Experts of a small language model: vocabulary 8192.
Below are experts of layer 6 (counted from 0) of a mixture-of-experts language model. Rows are named router (the router's row for the expert), gate (a neuron's input weights, with its number), up (a neuron's input weights, with its number), down (a neuron's output weights, with its number) and show model dimensions 0-159. Each number is 128 + 32 x the weight over its row's rms, rounded and kept within 0 to 255.
Before each expert's rows: "comes before" lists some tokens at least twice as common just after its tokens as in all text. This comes from a sample of Wikipedia text that the model never trained on. Tokens count by the router's weight.

# expert 30
comes before: "–", ")", " |", ",", ".", "),"
router [ 99 138 122 126 102 116 164 132 121 112 144 166 108 130 193 108 112  92  95 145 130 136 159 115 103 134 114 152 126 140  26 118 150 110 114 175 134 120 100 136 121 132 157 164 144 119 119  85 114 145 172 136  64 139 139 123 160 142  42 133 119 127 152 159 172 114 124 175 137 145 135 138 197 172 107 188 141 165 156 165 147 144 124 139  47 114 116 135  96 136 157  80 172 149 149 129  99  39 109 137 138 123 116 113 102  92  98 167 153  76 128  99 140  82 169 145  94 127 134 139 149 153  97 164 118 137 121 149  96 179  71 117 104 180  94  96  64  55  68 168 122 151  53 131  86 158  73 146 138 160  85 130  97  93 130 144 128 146 161  65]
gate0 [ 89 133 159 135 138 117 143  86 132 135 170 130 144 131 126 130 157 130 131  99 118 172 129 100 135 132 121 121 139 111 107 158 124 108 152 141 165 120 153  51 115 101 145 159 126 199 113 118 112 112 184 127  90 123 163 177  73  92 133 178  94  50  97 157 189 164 121  66 106 159 118 110 181 176 135 102 143  42 136 110 154 174 122 163  90 116 105 132 128 157 119 141 125 179 136 142 106 170  72 158 195 182 217 129 159 108  95 175  62 137 119 134  68 133  99 140 121 107 159  80 207  85 112 110 165 127 116 119 113  84 120  73 124 118 102 143 195 100 139 144 100 155  98 109 112 150  97 148 118 156 107 103 115 135 138 120  97 151 193 111]
up0 [140  91 117 102 111 149 150 158 187 125 136 100 196 180 147 138 120 160 177 182 111 157 145  76 113  93 134 165 116 104 102 127 103 139 165 126 111  98 119 130 155 142 147 135  48 203 159 101 175 111 185  84 109 114 156 144  98 126 117 142 133 158 107 115 122 140 111 144 150 151 211 144 116 142 168 127  95  97 160 129 185 164  96 174  97 179  86 128  86 107 152 112 113 103  78 126 130  85 110 115 105 185 153 120 141  91 110 122  92 145 191 194 119 130 129  97 109 147 110 125 200  80 170  76 149 136 137 114 119 117  91 141  83  88 180 119 169 140 144 158 142  75  77 154  73 124  96 157 119 176 130 184 132 135 113 138 114 189  76 141]
down0 [143 128  81 139 120 133 136 139 141  93 195 163 112  80 118  89 110 135 106  95  79 136 157 157 178  92  91 147 102 133 138 135 121 104 119 118  97  77 157 160 102 110 146 171 104  82 125 183 116 108 131 102  95  83 130  82 106 156 134 114 109 181 171 123 175 157 100 149 181 135 133 129 219 202 152  81 153 167 112 177 178 145 133  93 136 127 159  68 123 158 143 130  95 136 153 144 135 129  97 120 151  69  61 136 124 103  90 123 111 101 153 141 203 143 158 142 129 151  65 129 192 134 114 115  93  82 161 186 132 107 123 120 177 221 142 102 137 140 121  77 119 123 146 112 158 128 131 170 179 101 160 122 114 155 157 172 111  74 122 164]
gate1 [118 209 153 176 186 136  86 146 145 135 170 143  87 206  83  93 105 135 155 104 117 138 103  90 131 130 109  99 112 148 146 174 135 103 104 154 106  88 147 117 105 179 105  94  56 151 125 113  99  81 121 119 181 126 145 126  88 144 142 142 107 162 149 135 200 116 132 105 127 103  85 144 125 161  78 136  89 110 192 131 126 110 150 192 138 102 150 103 188  97 152 141 156 121  67 152 141 189 121 122 117  47 100  83 124 162 128  94 152 162 120  95  68 169 140 105 110 146 133  88 142  77  84 140 188 122  91 142  69 126 128 111 130 114  98 104 123 126  93  53 139 154 132 132 159 176 131 168  94 135 161 105 116 143 160  76 138 176 120  94]
up1 [127 176  91 171 122 138 150  99 143 120  93  52  75 160 106 138  92 117  44 108 118 116 166 125 124 141 103 138 129 143 129  67 166 155  63 151 102 128 116  76 116 157 117 102  83  70 180 189 199 181 122 121 158 121 103 130 156 123 122 164 155 144 107 155 142  64 151 178 107 100 153 125 110  72 133 105  96 115  98 143  86 128 140 101 185 168 113 131 106 149  78  83 111 153 171 142 153 140 107 120 157 163  94 151  92 154 118 101 127 173 184 150 159 145 116 128 127 136 147 103 143 188 146 108 123 167 137 111 169 114 124 127  55 139 150 174 171 200 190 161 102 174 145 112 146 100 115 135  93 138 110 112 101 117 205 103 119  91 152 138]
down1 [170 110 116 143 125 103 135 115 135 120 190 137 160 152  85 152  92 135 120 131 114 101 166 148 193  64 118 158 117  92 127 143  80 187  52 100 129 121 147 109  87 134 127 170  95  88  73  91 183  99 148  55 132 113 100 194 145 107 153 120 137  45 145 119 181 115 156  61 154 131 114 147 141 173 138 122 135 127 139 117 173 129 133 186 156 181  80 106  86  70 172  99 117 102 181 125 128 120 144 104 165 124 124 140 132 107 100  93  64 166 127 116 155 129 102 142 126 141  73 169 168 141 138 130 136 117  93 154  96 148 107 155 146 129 143 126  90 138  82 155 113 138 131 141 175  98 193 128 169 137  70 101  52 159 115 141 119 178 113  78]
gate2 [159 141 112 127 159 117 174 132 128  71 150 139 130 108 125 145 130 123 153 177  82 113  88 139 162 110 145 162 166 161 118  99 144 141 131 108 137 178 104 130 145 111 114 120 159  92 139 140 148  84  97  74 137 103 163 116 156 106 138 144 143  44 171 114 102 102 175 129 110 149 125  84 137  88  45 162 147 157 125  79 199 166 109 158 139 152  86 163  69 103 103 117 109  73  94 150 158  63  94  86  92 120 144  61 115 108 157 202  90 139  59 100 148 149 134 107 115  74 146 126 139 170 136 112  99 102  92 125 130 101  54 202 105 155 148 132 161 129 113 180 122 202 120 136  68 118 105 139 133 149 100 155 107 122 163 164 137 171 138  99]
up2 [105 151  94 121 109 163 113 155 145 128 169 163 139 146 110 164 178 118  95 142  93 162 153 102 106 170 136 173 153 183  86 126 119  84 105 143 111 115 112 165  87 129 111  77 126 138 140 175 120 116 126 113 146  37 105 139 133 140 136 155 156 121 119 180 169 116 158 127 143 140 109 126 135 115  99 133 109 132 135  76 165 131 139 199 105 101 143 176  87  86 141 157  92 114  86 144 131 106 185 152 162 223 171 123 198 126 117  97 117 115 125 141 143 144 100 121 150 141 122  90 213 157  65 151 154 104 118 141 109 133 168 177 106 141 165  85 138  82  74 118 169 106 108 143 112 160 161 108 105 150  78 201 176 145 158 156  57 168 179 179]
down2 [174 141 102  82  84  96 134 118 152  98 146 152  99 132 107  99  73  81 125  94 110 138 117 108 116 238  57 121 166 141 122 156 167 150 109 154  98 120 129 165 177 101  97 136  82 167  56 188 139 137  71 119 177 110 136  93 101 140  94 108 125 140  99 101 154 104 142 137 145 141 126 113 118 140 156  99 125 180 168 149 125 161 123 139  87 158 115 111 145  52 118 122 133  86 143 170 128  84 193 112 105 164 158  79 112 140 236 111 154 137 132  82 124 124 155 173 123 116 123  88 145 105 127 106 118 121 101 157 130 128 102 140  87 199 121 147 157 163 128 126 136  93 151 166 195  94 126 159 120 100  77 152 111 124 172  94  99 130  73  84]
gate3 [120 212  84 145  96 119 118  87 141  86 100 148 152 137 120 115  99 132 116 190 106  47 138 154 170  71 118 128  56 137 139 102 130 125 105  84 119 137 147 120 151 107 130 126 116  79 139 141 135 121 193 239 100  92 162 146 159  97 108 171 129 118 126  58 148 190 176 118 192 130  94 112 140 115 123 123 117 103 134 146 163 120  73 141 126 198 166 177 138  98 145 138 134  99  82 108 149 109 121  81 144 139 147 112 151 168  77  63 111 119 142 130 133 125 116  95 164 104 134 137 126 125 168 147  64 132 137  93 134 155 179 143  82 149 132 186  71 117 159  99 121 122 145 103 160 128 110 112  53 144 155  89 171 115 149  89 137 154 172 126]
up3 [168  98 133 103 141 155 166 179 156 165 177 110 163 153 177 121  74 134 153  90  82 195 166 174 127 176  97 173  96  77 102 146  88 117 162 130 102 121 104 103  77 123 122 161 109 164 177 124 170 121 120 102 162  91 133 103 113  87 146  79 185 114 155 166 109 126 101 163 138 171 177  81 127 112 169 131 166 138  49 120 151 114 149 197 128  92  82 162 153 103 139 140  95 118  79 181 101 178 143 112 126  88 144 117 169 182 135  79 187 103  88 140 151 135  50 135 178 152 109  93 148  76  95 104 172  97 145 114 134 102 132 162 115 132 153 149 164 128  69 138  93 169 105 133 158 147 114 104 130 143 140 135  91 132 118 121  97 122 101 149]
down3 [139  85 148 148 177 167 150 148 180  72 110 158 148 129  73 128 109 108  57 150 178 121  82 126 139 128 117 123  80 156 191  67  32 131 118 136  95 168  60 149 153 174 106 140 108 153 102 124  83 161  90 103 187 149  94 167 139  99 108  90 161  99 138 119 136 112 132 147 162 132 154 106  70  96 144 122 136 107  81 127 148 109 156  78  85 133 122 125 117 111 156  97 128 120 135 118 131 149 113  81 108 141 149 123 164 146 129 102 187 151 119 113 104 125  95 105 159  96 175 145 210 164 132 102 148 105 168  76 139 106 101 111 147 126 130 133  97  87  93 110 103 187  86 171  83 138 116  58 146 104  56 115  84 148  97  99 160 161 102 102]

# expert 1
comes before: "0", " |", ".", "–", "5", "8"
router [139 101 111 120 164 111 170  84 142 138 103 125 144 106 211 100 141 146 158 151 152 116 122 113 215 129 142 146 130 140  31 146 130 124  57 128 135 214 144 147 104 120 127 156 146 141 133 127 150 121 158 153 149 128 138 158 157 138  63 124 128 113 151  98 158  96 134 191 104 167 160 117 156 126 151 135 112 138  86 122  83 147 127 101 131 134 124 125 130 135 148  88 146 135  68  68 105 147 166 113 128  70 148 110 125 145 161 146  89 164 116 111  99 169 110 110 134 129 146 164 255 100 139 176 123 134 103 148 141 128 127 129 131 124  86 195 169 145 151 123 122 157 174 107 134 133 122 170 160 160 124 129 161 143 103 121  81  89 139 134]
gate1 [138 102 168 172 104 208 159 140  48 182 138 113  91 160 110 126 165 107 158 115 133  96 104 154 146  88 129 144 190 138 130 171 153 173 106  93 153 146  75 151 162 140 130 106 166 102 127 170 143 129  94  88  73 180 111  99 127 116 143 115  89 164 193  68 100 109 137 152  97 156 142  65  81  86 104 113 115  77 128 151 154 216 108  75 107  96 137 104 125 118  77 141  80 146 108 158 104 115 120 126 115  98 121 107 141 127 137  88  39 135 139 121 158 137 118 212 124 123 147 100  86 103 180 135 142  70 167 128 101  80 114 172  84 110 134 125  90 126 201 137 130 135 103 108 122 108 140 110 159 103 168  95 138 126 110 140 135 142 152 108]
up1 [ 96 128 126 145 153 111 127  95  72  70 120 106 125  76 149 103  91 138 128 104 142 119  88 154 122 143  98 168 100 106 108 124  93  96 132 143 159  85  36 173 160 162 143 149 175 162 105  35 128 136 166  97 173 101 109 133 176 132  99 129 146  86 183 124 114 132 183 137 142 119 138 169  98 116 112 143 102 149 140 160  75 120 153 116 152 104 137  75 108 206 145 115 166 111 105  81  97 114 111 167 123 125 119 108 129 101 156 142 120 112  93 144  37 170 139 116 144  78 187 168  80 156 181 118 159 112  87 157  63 138 143 140 159 180 124  95 124 155 159  85 100 139  55 117 102 142  94 134 182 158  64 152 136 157 126 127 105 153 126 114]
down1 [152 108 136 111 150 112 124 145  67 141 117 150 146 169 175  87  62 105 111  82 150 108 112 132 129 125  96 103 112 104  97 141  91 193 199 167 133 146 132 121  87 155 146 127 145 157 145  50 157 122 137 129 118 177 114 115 150 166 123 128  96 118 130  81 130 144 153 144 117  97  70 141 174 179 162 115 153  97 163 158 144 183 159  95 105  85 164 167 196 168 101 127 144 115 164 135 132 161 154 167 127 150 126 138 137 103 123 133 121 140 136  96 169  66  99 129 107 131  79 109  97 192  95  52 196 161  75 129 119 165 145 116 136 122 103 155  96  77  75 110  78 105 138 138 103 118 121 148 121 103  72  66  77 208  96  95 106 128 162  90]
gate2 [ 91 193 143 125 172 117 121 133 126 163 143 177 106 114 145  88 156 164 136 181 127 128  89 166 143 164 124 123 140 144 134 143 125 108 129  67 161 110  85 189 134 137  80  95 148  53 116 152 102 171 183 155 112  76  85  97 148 138 163 201 117 156 121 155 155 150 135 160 157 115 119  95 137  88 140  94 105 172 116 142 108 114 122  77  95 152 148 158 119 165 117 112 109  90  84 115 158 152 128 127 111 140 112 135 148 133 137  89 155  86  94  36 113 147 195 154 166 121  76 128  91 136 114 128 157 120 176 146 103 144 138 135 186  99 120  92  97 148  65  84  74 117 146  92 188 145 218 126 112 145 157 101 105 120 140 199  93 100  72 139]
up2 [106 148 164  65 106 168 133 122 147 145 178 119  79 131 154  50 125 113  72  89 105  92 107 168 116  68 134 220  56  73 123 109  86 120 133 117 122 151 144 137 136 146 138  91  98 104 125  95 144 166 127 135  93  75 116  50 145 151 159 142 138 144 110 112  92 128 108 166 104 161  77 187 141 119 135 157 115  88 124 173 140  52 121 159 104 136  98 139 118 158 161 173 132 157  72 104 152 150 146 123 146 134  76 118 134 125 172 127 172 156  92 159  82 134 118 157 157 100 157 148  71 111 167 147 106 106 177 117 113 122 121 126 171  92  97 118 150 113 132  68  78 133 171  89  82 117 141 115 116 142 112 168 134 192 106  94 120 181 170  83]
down2 [ 91 128 158  84 162  90 108 135 131  81 117 193 116  82 121  90 182 112 132 114 148 111 190 145 162 114  94 122 141 100 126 122 118 131 168 130 116 158 108 156 130 161  88  35  80 139 101 116 117 108 114 152 127 141 109 103 149 142 108 110 179  88 123  92 110  90 143 112  82 133 179 140 149 135 140 163 136 124 175 139  57 135 146 111 162 157 199  71 124 104 120 162 180 139 127 132 170 147 103 138 153  63 104  69  71 140 129 156 136 110 120 183  87 142 138 118 136  78 142 183 122  94 112 155 109 105 118 111 149 144 160 154 121 200 106 118  82 117 135 120 112 204 126 107 137 149  41 127  84 121 101 108  61 145 133  83 205 158  90 135]
gate3 [ 98 129 103 170 169 119 159 139  74 120 123 152  80 162 133 164 107 108 119 140 110 133 131 116 140 183 135 135 205  72 154 105 109 188 145  93 138 113  76 145 170 121 160  79 142 116 127 147 145 131 114  81  97  98 124 159 108 131 134 125 141 122 148 118 132 110 179 143  91 109 169 121 182 143 112 118 106 164 107 135 142 132 120 106 196 129 141 155  83 151 115 115 103 151  80 130 141  17  90 165 139 149 160  78 183  66  74 101 114 148 107 116 162 126 182 131 133 162 131 114  83  73 182  78  81 151 116 168  66  99 135 161 128 153 120 110  77 171 164 176 101 137  85  69 116 135 119  90 158  83 133  74  75 172 118 147 128 138  79 130]
up3 [116 142 112  88 130  34  86 120 179  77 110 175 119 106  97 129  72 138  99 134 144 109 151  95  89 102 116 131 129 182  86  79 160 103 209 149 156  73 105 132 113 100 102 150 139 119 150 106 134 139  90 164 117 159 148  77 105 116 158 108  95 130 141 157  97  96 122 113 153  84 102 135 143 122 132 114 133 118 174 103 145 133 131 137 154 130 128 123 113 148 174 130 131  94 106 137 153 162 132 150  54 111 154 134 131  84 171  97  87  67 112 141 103  68 127  80 134 145 112  65  86 169 122 153 118 191 149 118 160 184 145  97 144 143  99 121  88 110   0 123 144 117 109 100 107 140 111 121  88 181 138 193 150  56 145 160 148 138 128 102]
down3 [148 142 146 166  91 108 108  80 180  77 133 186  72 157 111 138 133 190  88 145 119 114 100  90 128 110 139 112 149 168 119 188 115 188 119 184 163  57  85 108 137 122 130 152 176 126 122 140 152 133 109 112  98 167 118 100  86 112 160 130 144 128 168  88  70 122 104 108 115 179 142 144 162 168 106 107 126 117 174 173 104 173  73 157 173 118 125 141 150 123 133 117 127 160 150 136 149 128 131 157 135 122 174  70 164 126 128  99  85  88 128 163 142  88 134 149 126 118 144 110  18  85 197  97 113 155  87 157 165 133 126 128 112 125 141  72 144 128  68 126 175 133 165  61 177 108 122 116 141 116 107 171 115 104 215 136  93 136  98 134]
gate4 [133  98 114  94 116  65 182 144 167 156 143 135 130 117 161 159 156 158 125 114 179  93  86  68 114 150 106  77 118 177 104 159 108 135 131 163  87 150 152 107 146  50 119 130  95 105 102 175 150 102 141 133 161  81 153 153 112 155 126 155 149 106 114 142  92  92 103 164 138 102  95 145  99 107 160 164  88 125 138 133 148 105 173 114  99 132 120 113 116 128 145  92 207  66 135 160 137 151 130  94 149 189  73  85 126 104 110 147 176 130 157 157 107 101 171  96  97 122  80 139 201 181 136 159 143 214 134 106 153 184  74 122 126 163  83 126 170  66 141 141 125 136 180 123 122  98  58 137 113 127 131  87 144  77 119  85 147  84  80 115]
up4 [174 108 146 113 108  59 118 115 112 152 127 161  89 172 111 117  87 113 134 119 140  84 138  79 105 120 166 146 109 147 146  82 138 211 125 146 130 122 224 116 100  71 106 138  15 121 160  97 143 128 124 189 145  93 164 119 104 103 111 146 112 118  81 146  91 205 112 183 170 149 140 168 173 109 120 131 126 116 133  78 140  91 133 139 101 200 127 110 151  92 167 156 119 123 165 119 118  97 140 158 128 158 133 152  89 154 121 127 150 126  76  98  83 121 150  60 114 155 124 169 128 153 164 103 152 115  83 114 113 143  89 110 143  85 132 106 131 108  47 154 152 194 166 116 161 145 100 101 115 162 110 124 170 163 149  72 110 129 120 105]
down4 [130  83 143 147 107 128 161 152 139 192 112 153 138 165 159 169 168  69  99 134 148 116 124  55 115  95 118 156  90 166 113 113  39 129 146 127 145  73 165 146 150 140 102 169  82 118 113  98 130 126 145 140 136 125 114 156 102 113 124 180 146  90 124 142  98 119 108 148 102 140 151 144  68 135 142 113  97 154 158 114 166 117  72  90  42 118 150 158 148 130 121 168 168 131 162 150 127 109 118 107 136 160  80 111 112 112 152 125  95 120 176 116 114 134 136 123  44 160  76  90 140 173 136 122 115 113 149 123 182 124 182  54  93 107 137  69 197  69 102 158 159 148 168 114 134 133 159  80  88  87 121  88 135 186 160 148 127  42 132 129]

# expert 24
comes before: "0", "9", " |", "2", "–", "1"
router [153 188 141 179 122 123 106  98 138 163 127 106 165 101 172 128  96 147 141 149 167 182 120  85 224 147 144 119 105 113  81 199 131 122  70 163 155 199  92 145  64  84 129 154 121 130 131 116 120  94 176 106 171 110 100 170 143 144 101 188 163 141 117  81 171 181 125 112 126 136 135 148 121 121 103 123 131 131 104 145  87  91  93  89 130 117 126 136 102 132  99 132 158 140  64  92 108 142 141 138 153 134 101 163  98 137 134 136 152 121 142 172 148 123 102 129 127  94 175 147 255 130 174 145 112 142  68 176 192 100 120  98 119 159 116 176 156  94 200 152  96 127 179 152 163  97 121 148 135 140 143  90 153  96 126 117 109 136 143 125]
gate1 [163  98 146 118 106 144 136 114 103  92 102 168 121 124  79 147 105 124 171 161 141 178  98  78 124  63 118 121 235  97 186 147 157  98 111 127 165 137 137 155 102  98 110  97 166  96 117 102  76 115 167 138 161 128 101 169 129 141 102 130 143 160  83  63 151 187 164 123 154  98 150 112 125 136 149 174 124 184 158 126  94 128  85  90  89 168 114 136  57 183 133 167 151 119 150 140 115  84 146 136 146 135 127 115 103 133  86 142  72  58 180 104 126 105 142  78 209 135 127 127 168 194  99 134 154 103  76 142 155 121 168 118 162 158  93 145 150 134 143 113  87 146 144  99 170 112 156 144 146 136 165  97 101 130 106  58 178 161 135 126]
up1 [178 157 159 140  99  82 121 132 123 125 121 137 143 137 125 137 152 189  63  65 179 160 131 144 147 128 156 121 163  90 124 151 116 157 121  84 135 167 152 153 129 163 111 144 168  42 131 108 107 132 115  80 136 123 159 154 132  98 125 153 177 126  80  98 120  93 114 112 144  75 124  85 145 159 164 157 136 123 165 132 114 142  96  58  66  74 113 106 150 135 126 183  88 145 115 112 127 143 104 190 158 121 153  93  83 162 121 148 124  64 167 100 115  63 133 114 155 132 149 167 142 146  70 166 154 107  88 189 117 110  97 151 166  96 168 142  88  97 134 172 123 107  89 160 207 140 126 110 215  91 142 104  94 165 126 164 108 178 164 136]
down1 [136 151  88 156 137 114 153  60 141 171 177 153 137  55 108 115 143 154 154 111 121 118 121 131 166 123 146 120 172 151 108 143 144  78 114 105  85 114  90 170 101 174  87 126 116  85 117 160  72 110 117  71 139  64 179 164  74 161  95 178 109  89 162 149 170 158 110 173 127 167 151 173  65 185 153 123 123 116 108 142 105 120 142 111  88 113 139 139  55 114  65 197 160 136  99 118 121 146 102 210 121  63  77 133 196 182 138  95 136 134 138 125 139  83 145 107 103 163 158 134 137 129 107 156 125 109 130 124 112 128 127 151 127 176 130 110 169  99 123 106 104  87 125 109 111  80 109 163 109 153 142 143 169 175  87 148 114 163 197 117]
gate2 [ 86 148  96 163 148 134 111 137 130 138 156 113 135 160 113 150 136 108  98 150 133  96 148  98 140 118  81  82 142  83 116 119 131 109 171   1 191 182 112 116 158 117 129 106 130  58 104  88 110 160  12 130 155 100  98 115 158 102 147 149  72 101 131 131 140 149 174 217 130 114 121  97 110 143  74 125 115 140 147  83 112 170 122 157 100 141  99 105  92 177 173 136 156 110 129 111 138 105  82 129 126 149 164 111 148 148 110 140 109  93 156 113 118 154  92 103 106 107  94 106 116 194 106  88 104 157 174 105  85 140 135 132 143 142 108 155  64 108 162 159 122 133 129 171 116 135 102 118  90  46 109  95 106 141 173 130 192 138 170 122]
up2 [162 120 114  79 172 175 148 143  80 115  74 124 108 111 120 112 108 145  75 117 150 137 144  98 111  81 206 148  96 146 175 115 113  92 131 167 107 132 146 106  85  54  87 114  67 126  79 142 173  92 247 163 100 159 101 160 150 127 101 155 136 122 115 105 115 132 130 129 135  99 104 118 100 102 156 116 119 146 112 165 144 159  86  83 172 158  97 122 116 109 144 144 152 160 150 106  84 142 160 150  81 152 110 163 134 120  99  51 139 135 109 117 124 109 148 180 107 125 115 149 158 110  89 167 105 101  87 101 126 115 113 168 149 152 141 117 169 135 189 164 142 179 143 100 152  75 102 154 149 210 138 152 110 175 114  31 138 134 105 121]
down2 [132 164 189 162 111  85 127 113 139 145 106 174 137 168 112 145 132 174 146  83 157 127  87  61 189 188 172  72 168 103 107 105 115 156 187 154 117 109 209 141 177 159 137 129 196  79 137 151 110 120 119 133 133  83 104 127 129 110 136 130 186 166  65  99  56 136 168 130 107 124 132 129 163 140 121 148 115 185 151 133 153 197 127 126 127 108 138 157 128 163 107 175 132 159 136 188  73 128 133 118 138 148  76 142 176  79 160 141 163 103 193 156 102 111 168 158 141 100 158 140 128 124 169 130 138 109 126 101 152 103  57  80 137 110 131 148 152 106 102 129 128 196 167 100 161 168 154 121 124 112 172 140 123 142 118  97 109  61 139 146]
gate3 [132 144 118 104 105 114 135 144 137 104 130 160  82 105 128  67 102 137 136 164 135 122 113 157 163 147 163  70 147 125 129 124  63 151 126 124 108  82  64 119 148 112 128  75 155 138  86 133 104  99 115 133 162 120 123  71 143 125 139 136 150 100  92  60  69  80 148 131 132  87 129 100 121 144  92 159  96 111 160 134  66 182  83 137  98 168 114 119  56 163 151 126 112 109  97 111 121 116 185 112  80  65 104 124 100 127  96 210 112 159 137  90 105 132 169 131 109 122 174 155 180 190  80 111 149  84 200 165 135 123 120 191 177 106 162 108 119 176  83 127 127 155 140  74  73 133 128 141 168 129 176 140 135 122 125 133 182 156 112  56]
up3 [ 75 170 114 118 190 112 123 143  67 147 130 163 105 113 137 185 156 126  61 126 133 145 144  90 123  84 133 113  93 123  61 100 133 191 115 217 178 185 153 171 139 163 117 124  80 140 154  90  68 153  82  70 119 115 106 106 124 112 140 114 148 115 169 173 135 103 133 196 156 132 121 113 113 163 164 132 195 202 125  84 130 144 184 152 111 158 129 112 179  97 156 116 146  95 151 122 130 157  81 111  76  83 129 151  99  87 116 145 122  76 154 113 134 132 143 151 130 190 111  66 109  64 116 133 137 202 133  93  77 158 131  92 107 137 144  95 135 138  98 116 119 126 128 151 142 139 170 169 134 152 126 147 115 140 162 145 104 159  99 161]
down3 [115 132 114 124 160 135  73  74 115 174 127 153 160 112 130 148 115 133  91  91 156  98  99 170 118 107  99 108 118 100 127 118 102 112 114 111 102 115 148 211  87  91 181 149 141 124 156  89  81 120 151 172 126 122  72 125 134  39 153 122  60 143 141 159 131 105 132 114 153 155 142  95  96 117 153 140 125 111 149 169 126 110 130 147 101 161 106  94  36 166 136 121 140 150  88 167 143  87 131  93 136 129 126 150 139 106 101 111  79 101  88 133 115  75  99 109 128 156  96 104 112 130 131 155 224  92 129 198 115  87  94 157 154 122 161 153  88 128  61 112  35 137 186 151  93 100 190 166 161 166 125 179 136 114 113 108  99 144 152  83]
gate4 [141 168  97 138 120 127  74 122  94 103 182 164 108 167 116 147 131 122  68  99 108  74  78 169 102 153  92  85 130 120 115  96 106 139  96 144 144  93 137 182 162 147 161 142 103 119  81  96  98  94 133 132  78  85 140  90 121 165 122 174  61 167  87  94 136 114  80 128 150 123 141 129 143  89 111 129  83  98 151 132 117  50  70 128 136  88 124 165  80 168 151 166 154 170 115 135 134 133 113 101  96  69 154 150  78  99  98 137 109 127 161 102  51 108  88  99  87 159 124 177  67  67 120 146 126 145 184 135 127 141  57 119 160 126 113 117 131 145  98  89 112 109  67  86 117 137 129 139  85 148  78 129 100 177 117 108 143 203 113 131]
up4 [138 148 110 178  98 124 105 129 138 171  98 133 146 135  90 145 131 132 122 114 123  84 120 162 114  81 119 126 117 112  99  68 111  78 103  51 142 116 108 161 161 133 154 152 109 119 130 144 156 118 139 178 110 115 113  55  77 133 112 107 129 121 120 100  54 150 128  85 156 129 194  93 138  88 128  65 117  56 107 125 112 146 118 109  90 108 132 157 126  97 112 173  35 173  76 120 146 128 100 114 108  94 108 176 129 175 163 141 101  39 131  94 154 165  84  91 125 101  90 131  96 156 125  83 114 137 170 159 158  86  87 131 190 136 148 146 162 161 164 121 125  75 143  86 146  99 137 102 116 137 120 175 164 195  55 101 107 138 135 170]
down4 [122 114 134 171 102 155 102  87 107 138 195 183 166  64 152 148 135 150 136 101  50  99  65 104 143 144  91 144 119 136 105  85  88 114 145 157 159 133 124  67 131 113 129 157 141 143 140 149  81  97 109 159 111 111 135  82  71 137 154 205 145 112 143 101  94  96  80 191 151 126 170 111  99 143 150 114 140  77 119  96  93 120 131 113 154 140 139 102 228 153 104 116 156 162 154 131 110 160 171 144  73 110 165 160 111 149 150 138 133 134 119 142  94 111  90 136 145  54 122 117  70 124  94 114 106  90 141 108  90  73  85 135 120 138  86 119 135 172  95 116 125  92 152 202 142 100 141 125 175 162 175 115 156 152  84  55 169 126 154 125]